config.toml
n_layer = 8
d_model = 224
n_experts = 64
experts_per_token = 2
d_expert = 288
d_shared_expert = 0
activation = "swiglu"
moe_layers = [0, 2, 4, 6]
n_empty_slots = 8
router_score = "softmax"
normalize_top_k = false
routed_scale = 6.0
balance_loss = 0.000418
balance_bias = true
router_z_loss = 0.0001
init_std_router = 0.0162
lr_router = 0.000773
vocab_size = 9264
norm = "rmsnorm"
norm_eps = 1e-05
tie_embeddings = false
optimizer = "adam_variant"
lr = 0.00142
beta1 = 0.9
beta2 = 0.98
grad_clip = 1.0
batch_tokens = 65536
seq_len = 512
train_tokens = 338400000
steps = 5164
dataset = "wikipedia_en"
Below are experts of layer 4 (counted from 0) of a mixture-of-experts language model. Rows are named router (the router's row for the expert), gate (a neuron's input weights, with its number), up (a neuron's input weights, with its number) and show model dimensions 0-223. Each number is 128 + 24 x the weight over its row's rms, rounded and kept within 0 to 255.
Before each expert's rows: a language model's description of what the expert responds to. This comes from a sample of Wikipedia text that the model never trained on.

# expert 11
What it handles: Prepositions after a noun or phrase that link to a following noun phrase, mostly "of" as in "in spite of", "majority of", plus "with", "for", "including".
router [ 97 125  90 117 133 136 143 146  99 105 140 125 127 130 176 110 120  73 163 160 134 118  77  85 171 135  85 122 179 161 113 163 110 127 104 128 119 122 101 134 156 115 137 154  80 118 138 125 124 119 152 150  97  93 116 150 117 130 151 137 114 133 109 118 107 129 119 118 118 125 154 123  78 133 104  85 139 151 107 144 166 126 137 120 109 142 109 118 157 146 151 150 119 115 180 130 147  78 109 153 102 179 150 149 132 155 160 133 108 149 127 109 144 165 112 153 163 126 147 108 103 111 124 129 138 126 140 138 148  79 123 162 122 114 173  90 151  85 109 143 109 167 143 111 149 151 148  89 148 141 134 160  74 118 174 151  80 139 125  96 140 118 132 157 162  97 100 146 153  91  90 132  75 147 110 161 118 156 117 117 125 127 124 121 130 166 134 131 144 143 121 123 147 108 132 139 164  85  97 123 120 133 135 150 146 167 145 141  94 123 120 117  95 133 149 178 111 147 119 144  97 154 154 150]
gate0 [110 131 168  58  94 159 139 130 150 107 173 123 136 166 139 173 119 137  81 149 124 147 112 142  94 121 149 117  71 141 165 122 140 120  91 122 118 134 136 118 153 125 104 136 159 105 119 143 125 136  76 113 129 147 127 131 147 135 132 148 121 143 101 128 147  87 172 116 144 127 102 131 117 129 161 106  98 126 145 112 112 110 145 105 107 140 116 132 113  94 146 117 119 156  88 112 166 150 123  98 155  81 112 118 178 130 142 175 161 145 100  85 121 129  97  96  84 127 155 142 133 131 140 136 147 138  75  70 140 107 129 125 131 135 126 166 160 125 137  98 136 149 137 155 108 138 133 139 102  66 144 121 164 122 117 128 128 144 122 106 145 171 130  89 140 129 101 142 142 141 201 159 140 146 164 135 103 103 126 135 113 130 130 157 193 156 125  88 163 103 169 105 101 136 107  91 137 145 121 114 125 121  99 121 142 109 144 138 112 145 151 125 148 131 137 110 144 188 125 144 117 143 130 148]
up0 [138 124 153 107 103 119 126 113 176 107 111 141 141 130 110 160 124 103 127 112  95 105  99 134  89 148 153 124 116 105 143 130 127 132 141  96 128 114 133 144 154 150  94  57 136 105 182 119 159 120 165 129 110 151 134 129 160 154 127 129 175  61 143 104 169 117 134 147 147 102  88 124 143 118 135 103 128 124 124 114 120 100 141 133 118 116 111 101 132 156 120 161  76 118 136 115 122  94 127 120 106 134 146  65 152 134 123 161 105 125 173 161 138 147 101 100 149 130 125 163 129 117 136 118  97 124 122 174 136 164  89 114 144 122 162 141 189 119 143 101 115  93 147 164  83 116  92 129 157 142 166 143 135 136  93 143  77 147 133 123 143  92 120 146 137 161 110 111 109 112 156 147 153 108 152 103 103 143 167 160 140 105 112 131 132 121 108  72 115 137 158 115 156 178 120 157 118  84 122 147 117 166 148 117 123 128 126 144 162 102 153 132 144 158  96 147 103 165 128 134 160 122 122  93]

# expert 19
What it handles: Function words opening clauses in prose, such as that, which, who, whom, he, it, also, had, would.
router [121 132  98 139 111 144 130 102 138  66 135 118 129 162 171 113  79  99 109 139 141 119  88 101 163 129  80 125 130 119 102 163 121 153  87 135  90 108 139 125 140 126 127 105 111 112 140 121 109 128 133 136  99 139 107 142 132  72 161 160 126  95 136 148 126 130  98 132 131 127 110 114  89 148 118 112 122 132  99 134 149  78 157 113 130 124 100 140 136 142 157 158 109 179 133 127 161  96  93 130  90 154 141 164 122 134 136 172 135 148 163 122 159 141 118 140 198 105 168 141  88 111 125 139 123 161 109 130 131 113 151 120 139 127 159  71 175  92 109 117 102 141  94 115 123 155 126 102  94 109 166 143  63 144 132 167  56 122 129 116 166 114 124 159 157 150 119 110 135 111 142 136 130 150 117 145 115 111 107 124 118 176 140  70 125 149 113 127 128 132 150 119 155  93 130 139 136 111 109 136  95 111 146 151 145 127 177 119  93 153 130 139  88 142 153 148 158 127 132 103 134 142 117 134]
gate0 [ 93 157 143 117 128 135 121 147 102 121 128 135 124 147 130 147 116 137 111 140 143  89 130 109 104 104 160 120 112 122 106 113 153 108 137 132 115  95 108 125 120 150 166 128 115 149  92 131  93 156 108 161 188 149 138 114 136 142  79 152 146  86 110 110 123 145 102  99 171  80 121 102 146 124 105 135 143 140 146 138 153 137 133 185 137 162 147  76 112 127 114 135 132 138 132 110 166 125 104 100 106 135 133 162 168 119 168 169  93 175 118 101 161 110 122 148 146 166 167 124 163  52 157  93  88 103 106 144 117 155 183 173  93 104 118 105 137 140 109  92 137 176 137 117 118 162 132  80 139 192 112 115 114 122 110 127 138 159 135 117 129 139 113 130 140 140 180 123 109 147 123 119 111 137 134 110 128 133 131  93 122 112 147 137 141 129 143 120 112 133 112 157 119 105  83  94 129 100 142 145 130 122 130 175 132  92 113 191 134 118 160 128  98 144 120 147  97 121 137 143 110 137 108 138]
up0 [124 121 115 106 148 133 132 140 116 161 108 135 122 151 124 148 122 113 123 102 111 117 151 117 122 153 148 126 144 142 108  94 150 118 112 123 122 132 114 142 103 163 154 111 164 141  99 140  57 153 104 102 135 148 119 144 157 123  97 168 146  85 131 104 152 154 100 138 147 111 138 101 150 140  62 148 125 157 132 143 164 135 124 201 131 153 116  86 128 104 112 116  99 127 139  83 132 144 105 117 122 126 147 137 144  84 100 121 110 123 133 108 144 131 148 151 137 159 169 134 130 116 122 127 116 138 140 145  61 180 180 165  99 116 131 122 124 135 115 102 164 105 136 116 119 217 136  65 142 168 140 122 150 133 114 104 167 130  99 135 139  76 110 124  97 126 150  95 151 133 105  93 107 120 115 109 131 128 139 100  96 119 141 128 133  99 131 124 133 103 102 142 167  96 105 134 147 156 134 143 176 128 117 176 127 115 134 180 120 137 151 141  98 149 138 165 139 113 122 142 103 126  88 157]

# expert 45
What it handles: Blank-line breaks and newlines right before section headings (==See also==) or new paragraphs, plus occasional heading words like Film, Awards.
router [ 92 163 108 121 100 149 125 143 110  97 158  95 125 148 160 122 103 108 173 117 161 124 115 112 115 141  77 134 138 112  77 131 148  21  99 126 139 128 169 117 162 101 131 158 129 115 156 119 101 148 129 127 133 123 119 142 132 109 156 143 126 109 123 146 104 123 142 124 144 136 120 103 106 153 109  93 134 131 131 124 146  95 126 156 129 134 114 153 150 116 156 126 114 178 161 105 142 113 105 114 108 155 129 160 126 142 146 159 114 148 133  89 144 148  73 141 176  96 193 126  90 104 101 135 121 132 136 107 133  81 121 124 139 151 130 161 179 105 113 128  91 166 102 112 132 170 118  91 116 118 158  99  78 124 157 144 106 105 141  79 139 114 135 157 156 111 126 133 129 102 130 145 120 143 115 139 138 148  73 118 108 138 139 113 176 144 124 125 116 111 148 159 152 121 129 110 116  83 103 122  88  91 120 140 149 117 149 144  85 155  96 114 119 127 128 154 103 131 127 115 136 124 111 168]
gate0 [155 145 123 139  95 121 119 104 179 117 126 110  91 120 142 156 139 120 173 114 108 110 121 131 157 155 141 140  84 168 133 100 109 114 136 122 129 156 127 109 150  97 102 135 136 142 139 134 120 134 158 142 122 150 101  71 147 117 158 167 153 113 101 129 121  98 187 137 123 121 139 167 153 143  94  88 110 212 154 128 100 189 113  86 102 143 167 111 118 116 149 123 107 152 167 110 129 123 168 125 129 135 112 137 181 139 164 126  93 146 140 132 107  95 141  95 113  96 157  86 161  76 146 116 145 141 105 134 116 139 158 148  94 130 124 139 101 163  99 104 160 133 163 148 139 144 152  97 128 141 133 116  92 127 140 128 119 104 162 195 159  97 129 136 124 148 117 103 120 137 163 127 101  86 159 132 115 111 132 187 133 153 131 111 149 148 125 115 142 113 135 117 140 125 136  93 132 139 143 116 142 130  98 134  85 105 114 122 145 155 127  99 172 100 124 132 126 149 127 143  98 138 100 123]
up0 [139 164 157 149  97 103 135 108 155 102 115 112 117  95 114 141 147  72 151 110 128 120 142 147 127 122 110 150 132 161 117 124  78 107 138 166 139 141 135 167 124 117 133 146 107 144  89 131 130 166 128 122 116 141 100  74 131 104 134 136 140 147  72 122 131  91 150 110 119 138 170 101 135 189  59 148 163 122 134 125 134 143 103 139 153 106 127 167 104 115 137  80 101 115  72 111 136 112 152 128 139 151 133 157 150 151 108 123  79 176 142 138  95 129 158 146 157 113 124 104 171 137 118 146 139 104 176 108 130 100 112 136 112 139 129 160 120 147 118 121 155 120 156 120  90 133 102 152 124 120 135  91 101 129 105  92 154 132 134 132 130 120 131 148 126 182 122 108 128 157 140 133 159  85 119 108 165 115 167 151 108 132 201 104 159 159 112 138 110 123 154 161 117 140 145 111 129 135  91 139 146 127 115 106 107  95 132 154 114 121  82 110 113 102 154 146 104 100 123 141 174 161 108 118]

# expert 53
What it handles: Finite verbs and auxiliaries right after a subject, like "was", "is", "are", "became", "won", "played", often in opening definition sentences.
router [111 139  80 134  90 134 104 133 110 101 157 114 152 140 161 110  85  87 163 121 137 132 107 119 148 132  91 146 152 128  98 137 155 116  78 137 129 120 134 122 167 105 127 151  95 115 123 130 136 143 145 162 103 101 118 123 174 115 147 153 113  87 135 151 115 139 113 105 129  57 130 130  80 164 106 115 171 165  91 121 138 107 152 125 146 160 138 113 144 133 127 139 122 179 156 129 161 117 135 102  93 126 140 153 112 155 123 151 116 156 153 114 137 104 103 168 193  96 157 126 108 117 111 114 131 136 115 117 119  93 115 146 153 144 147 146 182  79  89 121 106 147 116 133 141 152 164 120 127 128 145 161  71 159 146 176 109 114 137 131 168 106 123 117 164  91 168 105 132 103 121 133 120 146 102 127 101 131 116 124  87 166 137 135 151 130 104  92 100 121 141 127 125 109 135 144 120  98 116  79  91  94 122 155 153 171 161 118 114 152 125 143 102 112 146 121 115 108 123 117 109 143 125 170]
gate0 [147 147 134 112 131 129 135 154 127 128 160 110 189 110 130 134 127 100 135 129 154 139 159 116 129 100  89 140 169 131 124 142 131 120 100 166 104 136 110  97 142 138 111 153 149 109 138 103 146 119 130 145 138 134 138 133 117 117 119 118 105  93 139 118 150 126 181 128 131 118 141 164 141 150 126 131 115 104 148 142 112  96  96 127  98  99 117 162 137 132 128 105 179 143  98  92 130  91 119 116 166 121 155 173 171 141  96 162 117 159 152 144 159 120 121 138  96 124 106 115 130 110 134 155 145 147  91 107 159  92 120 185 134  60 143 143 167  96 159  92 107 135 142 153 168 115 110 150 197 118 175  95 117 111 122 126 122  73 119  95 156 117 122 152 125 123 128 140 134 126 172 163 137 133 178 130 178  90 114 151 144 129 198  74 111 125 168 140 116 140 130 145 150 120 145 125 139 154  99 132 108 119 106 144 138 135  85  92 139 137 131  97  95  93 140 154  99 140 117 128 104 122 132 115]
up0 [121 122 157 131 144 106 147 127 118 127 124 144 100 143 114 131 132 173 128 177 120 114 103 115 154 199 136 151  72 147 149 133 140 140 157 105 111 123 147 151 101 120 174  78 111 117 120 154  89 124 118 103 132 116 122 166 178  91 117 121 129 190 121 143 111 118 129 159 118 108 135 100 135 121 179  99 178 122 130 151 103 146 147 165 155 136 165  90 148 146 127 162 114 125 154 141 154 175 127 128 132 106 125  95 106 150 149  95 130 113  83 119 134 136 107 128 142 106  96 135 119 128 151  87 143 127 151 156  78 132 146 113  98 162  89 126 129 133 135 105 152 179 105 120 126 141 138  91 135 133 140 116 178 109 174 110 127 167 155 150 109 146 144 116 147 113 127 143 107 120 133  82 117 134 133 149 100 191 117 102  69 120 137 195 143 128 153 123 154 125 128 138  86 168 125 125 147 120 154 158 106 125 129 129 141 124 171 126 128 124 113 156 130 141 143 132  87 114 155 120 137 114 150 129]

# expert 36
What it handles: Middle syllables of longer words and names, such as et in Georgetown, ad in Trinidad, and in Memorandum, ot in nanotubes.
router [ 97 138 130 116 105 159  98 138 131 146 123  97 134 138 103 142 102 129 141 112 150 153  83 113 126 110  86 146 133 148 113 136 146 116 104 105 132 114 147 131 131 105 146 136 110 129 163 109 109 141 149  95 117 102 125 142 154 128 113 184  96  96 117 151 148 123 110 121 123 115 113 120 124 172 103 121 115 111 117  94 122  81 140 172  90 154 108 127 133 134 119 154 120 168 161 143 143  94 144  46  73 131 108 136 149 152 125 145 115 121 183 110 150 119 110 129 117 117 173 118 122 109 134 120  97 131 133 100 129 116 149 164 146  93 157  87 175 115  99 103 120 154 116 132 152 117 153  49 136 116 126 173 134 113 113 182 104 105 135 107 121  85 162 141 150 111 132 147 121 111 133 164 120 128 123 128 115 132  78 111 117 169 116  74 142 137 138 106 129 107 156 119 131 118 141 112 160  54  98 123  99 130 142 152 136 158 128 153 125 172 146 118  86 150 148 137 114 131 158 127 166 138  95 138]
gate1 [118 113 108 167  98 100 114 149 134 109 109 147 120 187 109  92  84 105 152 113 152  98  84  94  85 105  98 107 146 111 169 165 127  92 128 135 161 139  86 150  90 155 148 173  98 151 153 145 136 168  91 164 137 127 138 167 107 114  93 140 159 118 116 161 120 120 161  92 142 135 119 141 121 129 133 148 126 152 145 104 130 148  96  59 124  95 115 138 153 121 137  93 146 144  75 130 138 132  77 108 103  98 102 141 134 133 170 178 103 125 134  99  66 137 132 132 107 106 155 118 127 138 116 148 131 102 111 124 124  86 138 121 135 144 181 119 153 116 151 123 167 105 144 113 125 132 113 124 148 140 139 153 119 149 119 138 126 132 135 108 112 127 128 141 116 130 131 126 163 173 109 125 123 122 109 148 123 136 117 127 119  80 117  96  79 104  87 135 165 159 107 141 133 112 112 153 106 121 171 104 156 126 109 150 116 107 167 114 149 116 144 121 135 132  98 128 147 146  85  82 149 142 113  95]
up1 [144 117 152  89 113 153 200 163 131 131  86 110 182 131 112 100 125 131 146 127 131 143 136 128 156 155 110 109  67 151 125 111 111 117 128 118 119 103 129  95 112 108 138 111 149  78 131 154 190 125 126 157 177 121 128 155 144 122 120 122 163 151 121 134 105 101  73 157 151 149 155  68 112 111 134  86 116 107 118 147 129 151 124 162 103 172 144  95 104 135 130 119 125 136 133 175 115 104 151 128 116 152 138 100 120 137 150 141 115 120 108 144 179 101 125 153 109 143 150 119 139 119 126  80 151  97 138 134 150 119 133 110 168 101 143 151 157 118 138 126 181 122 117  89 160 123 119 120  91 139 142 110 127 156 140 115 125 122 113 143 149 174 133 130 107 148 143 101 156 120 103 146 137 128 141 173 111  94 145 114  85 112 116 126 131 138  92 101 118 113 159 103 136  93  96 113  61 111 105 134 173 129 146 192 135 147 110 121 116 146 110 162 112 128 138  99 135 124 116 124 109 138 141  78]

# expert 14
What it handles: Main verbs and their inflection endings in narrative prose, plus following particles, e.g. aim-ed, welcom-es, set up, seeking.
router [125 133 115 115 107 152 142 162 100  90 113 107 122 133 139 133 118  89 164 131 126 145  86  92 161 113  76 116 135 119 109 150 132 121 118 121  99 110 179 130 117 110  94 156 113 133 155 105 148 143 155 140  94  91 107 131 156 160 148 146 107 123 107 151  98  96 108 118 113 117 143 127  78 165 103 101 152 114 130 136 155 134 157 151 119 140 116 143 147 138 139 130 112 144 167 163 130  87 124  93 108 184 151 172 120 152 155 156 127 147 143 123 156 139  93 149 199 114 133 105 110 117  68 105 126 157 102 122 133 116 146 166 133  98 195 124 183 101  77 153 115 132 120 118 108 157 151  90 112 141 125 172  75 110 150 158 100 116 139  95 129 114 137 147 144 107 141 124 140 107 136 127  99 159  96 142  99 145 106  93 146 177 140 116 130 158 110 105 116 151 121  99 147 117  92 152 156 117 120  88 127 141 149 163 127 150 133 139 103 119 158 114 101 134 134 156 116 152 136 108 118 137 136 116]
gate0 [145 141 153  86  95 143 118 118 165  97 105 107 156 154 153 142 188 144 127 131 117 133 128  94 136  92 138 155 104 156 126 110 122 126 156  99 103 176  95 134 146 113 131 143 158 125 116 143 119 128  90 159 122 141 111 104 128 115 148 190 134 161 117  80 141 121 169 158 109 116  42 148 135 117 170 151 155 138 176 117 126 128 131  68 121  99  78 144 105  54 149 150 139 144 138 105 150 104 145 109 100 116 100 121 143 123 126 169 102 108  90 132 150 127 109 109  93  96 114 147 110 140 125 110 106 111 130 105  97  73 148 145 102 102 130 131 112 121 153 126 144 136 124 131 116  97 166  96 135  87 142 121 159  94 146  86 111 154 135 167 125 121 120 129 101 118  90  98 121 112 137 150 101 130 144 125 141 114 126 168 135 109 188 108 135 121 152 152 139  96  99 135 101 123 128  82 112 134 119 129 106 115 109 120 169 118 148 127 156 122 117 118 138 126 133 107 123 139 126 127 141 148  95 106]
up0 [174 106 161 133 112 130 188 135 145 125 128 149 106 132 148 151 134 161  77 157  98 126 142 130 153 119 144 158  90 125 137 112 131 148 156 117 153 149 127 132 129 105 132 136 127 145 174 140 152 120 119 165 108 108 113 137 130 155 153 139 145 132  97 105 163 108 132 160 150 115 128 144 151 163 120 151 147 165 146 107  80 102 110  52 141 162 136  84 122  82 135 132 133 129  96  85 150  92 149 126 123  92 105 127  84 135 103 135  92 102 108 111 187 109  96 131  82 101 122 117 135 131 133 119 107 106 134 105 140 119 167 201 110 101 172 112  91 132 118 106 129 139 129 160 118 145 161 107 136 116 140 137 135 129 116 186 139 121 113  89 138 119  81 109 139 102 107 132 122 131 167 105 120 156 126 145 142 164 100 113  98 129 119 143 145 107 132 131  97 124  95 148  90 137 135 143 162 144 119 113 163 142  72 152 142 124  93 118 134 156 121 137 144 137 127 100 120 167  99 145 110 152 164 150]

# expert 59
What it handles: First pieces of words in biology and medicine text, such as l-ip, Sk-eletal, dec-iduous, ell-iptic, en-zymes, in species or gene descriptions.
router [114 128 132 124  87 137 110 128 156  93 146 118 144 160 158  99 135 117 140 143 163 140 102 100 109 131 110 166 159 133  90 152 145  95 121 159 105 119 180 118 130 104 166 178 100  99 130 110 103 129 148 140 112 114 102 123 114 112 142 154 116 119 164 132 118 118 136 111 123 121 144 115 115 140  94  77 151 139 136 127 157 117 124 126 115  87 116 167 115 138 145 114  98 227 146 160 133 128 106  49 106 140 149 126 127 164 154 147  84 157 108  85 138 126  93 121 198  97 159  98  93  87 142 132 120 150 119 119 109 108 137 105 106 149 160 187 141 113 144 114 133 155 125 152 127 149 163 116 147  94 169 122  72 132 146 125 115 134 114  76 146  93 173 155 160 106 125  97 146  99 139 141 114 131 100 130 143 131 118 140 108 160 127 121 151 136 131 118 125 144 131 124 118 114 115 107 130 115 125 109 105  96 138 135 133 147 156 118 105 168 113 127 133 122 124 162 160 135 104 105 140 147 134 147]
gate1 [116 152 136 125 113 131 107 117  93 150 143 127 127 144 107 141 162  88 152 147 122 146  87 114 111 162  93 111 108 115 136  94 140 142 129 143 100  84 149  83 112 167 138 129 139 119 109 153 108 156 107 135 137 115 128 131 106 168 154  97 102 121 166 132 129 119  74 138  99 144 136  90 151 178 111  93 103 128 116 137  97  97 125 155 101 100 134 137 186 127 153 125 133 108 135 100 122 111 137 142 127  75 111 162 166 102 119 129 154  94 130 164 159 143 148 138 131  81 145 131 156 131 146 121 117 142 145 147 109 102 122 133 157 156 153 139 151 114  92 108 156 162 142 104  80  71 140 102 163 143  87 135 124 125 121 121 106 134 128 161 124  76 140 127 137 164 137 137 116  98 119 117 129  79 124 154 129 132 109 110 127  97  99 155 154 131 134 160 128  95 152 102 103 112 108 157 122 155 142 104  97  93  97 167  97  60 124 110 151  96 157 144 119 109 156 136 158 106 138 100 146 174 116  97]
up1 [115 164 164 148 110 139 137 100 141 145 119 152 133 140 125 134 157 137 132 125 102 138 126 157 106 145 100 118 104 107 133  85 146 130 133  91 110 140 133  60  99  91 174 130 139 117 100 100 137 138  85 163 168 151 120  96 111 127 132 130  71 113 144 129 109  91 152 156 138 134  77 131 122 154 117 121 132  93 137 128 145 131 135  85 135 119 139 141 120 131 141 102 132 149 112 129 127 128 103 102 146  66  94 132 125  77 122 131 142 128 137 138 136 107 123 155 142 108 103  98  89 107 171 138 120 167 143 114 122 143 130 108 129 152 120 143 156 143 130 131 148 180 156  97  64 158 154 132 175 146 127  88 170 139 142 139 123 140  93 145 156 153 113 103 152 117  90 137 118 116 150 137 137 151 134 100 126 127 110 114  85  98 168 146 159 115 110  87 131  90 183 161 149 124 125 119  93 123 163  76  85  95  93 144 144 127 155  92 161  85 112 117 112 128 114 112 149 133 137 136 133 129 134  83]

# expert 29
What it handles: Middle or ending pieces of common English words after a short first piece like b, h, w, e.g. she-et, h-ors-es, jack-et, w-heel.
router [112 156 121 102 151 129 124 153 110 114 133  81 158 134 148 150 126 127 127 145 158 151  96  87 172 137  94 156 129 132 106 109 131 134 116 133 126 115 146 119 137 129 164 114 103 119 145 120  87 119 150 118 121 105  98 137 129 136 153 186 119 147  93 110 117 119 119 127 121 106 135 123 106 159 125  98 146 126 129  92 172 109 180 150 137  92 104 124 163 142 154 152  85 176 157 162 132 124 117  27 117 137 127 154 127 158 157 164 114 155 152 108 140 117  83 165  86 138 163 121 132 117 127 121 105 136 143 139 133 112 145 138  94 115 169 123  97  85  83 142 122 152 102 119 129 153 162 106 137 114 148 120  97 124 116 192  98 128 150 120 128 106 149 108 169 120 119 131 138 107 140 149 120 167 117 146 137 136  88  86 126 200 120  96 164 150  98 119 105 144 136 146 123 131 113 114 127  78  86  98 139 136 118 170 143 141 140 155 125 140 128 107  99 127 136 139 141 126 146 124 127 176 139 143]
gate1 [118 136 153 121 172 177 121 171 131 129 188 119  84 115 145 140 151 117 111 124 122 158  92 143 137 148  81 130 129  98 108 131 122 141 115 154 155  98 138 134 141 113 126 129 110 133 115 151  96 165 159  85 126  97 107 135 110 117 106 119 108 149  88 168 143 139 127 119  93  94 130  96 109 173 181 147 179  67 158 170 152 134 143 131 107  98 139 125 123 135  81 103 139 106 115 137 124  90 166 127 105 151 135 141 129 138 149 147 132 146  89 118 128  83 170 158 154 125 134 155 183 130 193 126 138 176 104  79 177 103 125 115 132 110 130 111 115 130  90 121  85 114 127 153  85 115 123 136 150 119 122 129 100 114 118 138 136 162 155 140 118 116 132 137 104 125 158 129 118 114 119 141 132 148 105 122 157 109  97 157 136 116 162 174  95 121 108 154 103 126 144 133  83 113 110 112 131 153 120 109 155 140  70 114 107 131 127 108 117  98  96 134 126 132 140 109 133 155 151 152 155 130 116 142]
up1 [112 110 125 121 121 151 144 158 156 132 134 146 117 125 153 131 166 109 126 109 110 135 154 133 118 118 126  72 127 157 123 136 123 126 110  88 125 143 128 139 110 160 115 139 152 168 140 149 106  77 121 106 136 126 121  70 138 126 176 147 166 106 157 152 109 151  71 115 134  76 166 119 140 110 112 109  89 140 133 109 126 174 131 105  94  96  74 121 155 158 137 132  70 155 139 127 109 140 135 154 152  75  82 101 101 113 125 144 136 130 112 142 114 156 102 169 106 152 132 164 140 107 142 163 167 110 122 169 154  98 138 131 121 119 100 157 131 144 113 133 119 126 143 153 152 121 103 120 110 130 148  79 130  88 102  95 119 149 140 114 165 137 153 116  78 124 118 146 128 113 146 143 114 134 147 119 153 173 106 126 121  79 150  92 146 116 162 106 124 125 116 150 131 120 132 136 160 130 119 163  78 139 138  88 147 106 114 143 105 129  87  84 132 135 129 143 119 107 116  87 168  93 178  98]

# expert 48
What it handles: Pipes, dashes, and numbers starting new lines in tables and lists, plus naming verbs like named, called, appointed, renamed.
router [116 161 115 104 119 161 129 131 121  88 102 105 148 142 176 127 112 119 146 161 166 130 117  80 127 147  68 143 167 131 137 115 156  36  60 155 128 139 126 138 165  98 101 148 111 104 133 114 116 136 117 106 136 118  95 141 164 120 130 173 113 128 121 137 106 100 143 133 129  80 131 154 129 159 136 105 118 135 146 136 154 131 103 148 110 123 122 129 177 134 146 145 119 145 186 138 139 115  92  97  84 167 140 151 130 152 134 145 116 156 143  90 146 150  94 194 193  92 146 126 113 121 113 113 122 160 126 124 144  86 115 118 152 149 153 131 128 131 117 120  97 152 105 119 139 167 154  91 136 100 135 110  76 131 152 146  91 109 135 109 134 113 159 159 113  96 139 120 136 125 126 122 112 141 144 134 148 130 109 154 125 148 131 108 130 136 143 109 128 133 139 138 171  97 119 104 139  90  95 147  88  81 145 119 123 127 140 133 111 160 106 134 104 127 156 103 138 156 139 139 134 151 132 174]
gate1 [127 110 121 100 103 157  74 128 113 119 183 160 145 146 101 125 124 132 125 150 159  97 133 134 116 126 117 141 101 137 124 135 116 132 122 155  99 142 149 112 104 127 146 161 125 125  75 135 158 133 134 149 128 117 146 123 117 128 134  90 123 125 117 145 137  65 131 126 123 146  84  71 115 129 122 155 178  91 117 168 138 110 143 114 133 131 128 146 103 131 103  84  84 156  63 133 108 121 139 127 135 112 101 146 119 116 138 131 109 135 127 129 152  90  96 139 111 113 144  83 148 154 148 112  92 107 163 131  98  92 131 106  99 120 140 149 157 145 147 122 157 135 137 121 133 144 120 136 138 118 148 131 191 104 155 175 126 128 167  93 115 159 120 113 104 116 154 143 147 127 154 125 149 125  75 123 105 161 121 107 112 150 120 197 193 176  78 131 172 172 111 148 120 140 110 124 113 118 103 107 109 141 137 145 169 141 124 123 116 148 103 108 112 149 151 129 163 133  92 112 189 106 125 153]
up1 [102 118 140 112 133 153 151 129 161 128 123 124 101 120 110  81  94 151  86 123 134 150 124 131 125 136 132 155 143 171 133 123 142 131  93 106 107 120 116 146 116 130 106 100 125 149 116 114 121 113 106 112 144 122 131 114 159 145 119 148  74 142 117 100  80 150 103 104 131 122 197 151 125 132 139 145 103 164 150 121 121  90 140  93 112 154  86 144 145 157  70 134 166 123 174 125 165 119 162 115 164 132 112 123 134 136 137 130 105 156 115 137  84 132 107 137 124 127 116 197 132 113 130  92 189 107  95 159 132 113 137 136 119 160 129 122  99 124 147 153 134  82 126 126 116  87 153 114 164 155 149 133 101 151 152 127 121 122  89 134 128 103 112 150 112 106  89 129 119 114 141 135 105  92 122 142 203  96 113 150 120 150 189 111  95 100 148 112 110 127  92 153 132 117 137 143 159 111 141 123 146  76 108 153 160 177 114 127  92 118 162 141 121 116 110 166  97 116 141 112  89 128 104 137]

# expert 0
What it handles: Demographic and election statistics text, especially table pipes and numbers near percentages, population, households, census, like married-couple, Total, housing.
router [122 144 110 129 112 144 133 124 130 102 112 128 166 146 181 117 120 138 178 143 131 145  72  78  97  90  62 127 146 141 111 106 131  98  92 171 150 120 124 124 113 123 144 178 131 127 129 113 127  96 169 108  70 147 116 148 144 119 107 163 114 102  91 111 120  94  97 114 158  88 139 130  96 140 125  81 124 156 151 110 139 117 150 114  96 108 139 175 140 128 122 145 166 138 156 155 164  99 131 114 113 142  99 142 129 157 156 119 108 154 129 128 135 137 118 141 184 135 183  77  99  86 114 145 108 144 126 139 133 115 148 126 113 140 166 140 177 119 109 133 115 151 108 160 104 122 135 112 131 106 174 129  86 146 141 125 124 103 116 127 160  78 146 166 148 109 153 124 143 131 133 125 108  91 114 103 132 148 104 150 111 186 152  86 153 128  96 140 142 104 125 106 137 119 130 123 132 102 114 119  95  77 138 122 144 165 122 147  95 171 139 124 125 143 113 145 118 160 142 135 101 109 120 135]
gate1 [122 169 140 165 112 118 173  96  76 128 124 111 143 123 168  98 118 141 148 119 104 138  94 132 145 138 146  83 116 131 118 132 135 145 151 129 145 112 132 124 133 120 111 106 135 121 138 151 156 136 165 163 143  74  84 119 145 167 109 129 153 139 127 117 111 144 132 109  94  78 151 100 121  99 109 163 145  97 145 128 119 142 122 115  82 129 119  84 132  71 154 110 108 173 115 108 138 137 122  94 122 154  94  91 115 110 108 116 169 111 138 110 127 153 109 134  98 109 129 109 155 107 102 146 126 137 111 147  96 149 130 101 168 117 150 139  86 170 155 125 129 150 106  95 120 120 154  98 140 139 142 159 137 130 134  84 161 101 109 127 135 137 152 155 130  90 157 121  97 144  81 123  96 118 102 125 150  68 101 132 129 175 140 149  96 117  78 186 116 144 126 117 144 121 127 170 164 128 132  84 123 129 125 159 149 140 126  96 109 178 141 160 110 159 139 163 113 146 151 103 135 108  85 119]
up1 [122 123  84 157 156 134 140 118 132 167 114 105 102 152 180 157 135 151 152 164 124 101 116 107 118 125  99  67 111  87 164 113 118 157 158 192 140  84 133 139 128 134  98  98 120 159 118 114 143 137 153 140 141  99 113 182 159 158 112  95  96 112 113 121 106 154 135 130 106 107 174 142 182 140 125  91 123 106 150 121 179 114 162 112  99  79 138 124 123 140 124 123 143  97 152  94 149  91 102 146 141 184 154 135 133  91 133 118 137 109 144  79 132 124 144 134 170 138  72 160 127 129 131 128 126 122 138 103 139 127 101 175 152 105 159 135 150 145 133  94 106 135  77 101 145 108 109 122 136 106 153 150 135 141 110 133 115 134 123 124 157 113 130 153 107 134 165 138 109  97  99 128 152 110 114  90 134 122 144 121 134 100 134  92 146 120 138 138 130 148 119 139 110 117 122 188 137 116 100 159 154 126 143 139 119 101 137  71 125 110 138 168 123 117 116 164 147 114 170 142 113 142 145  99]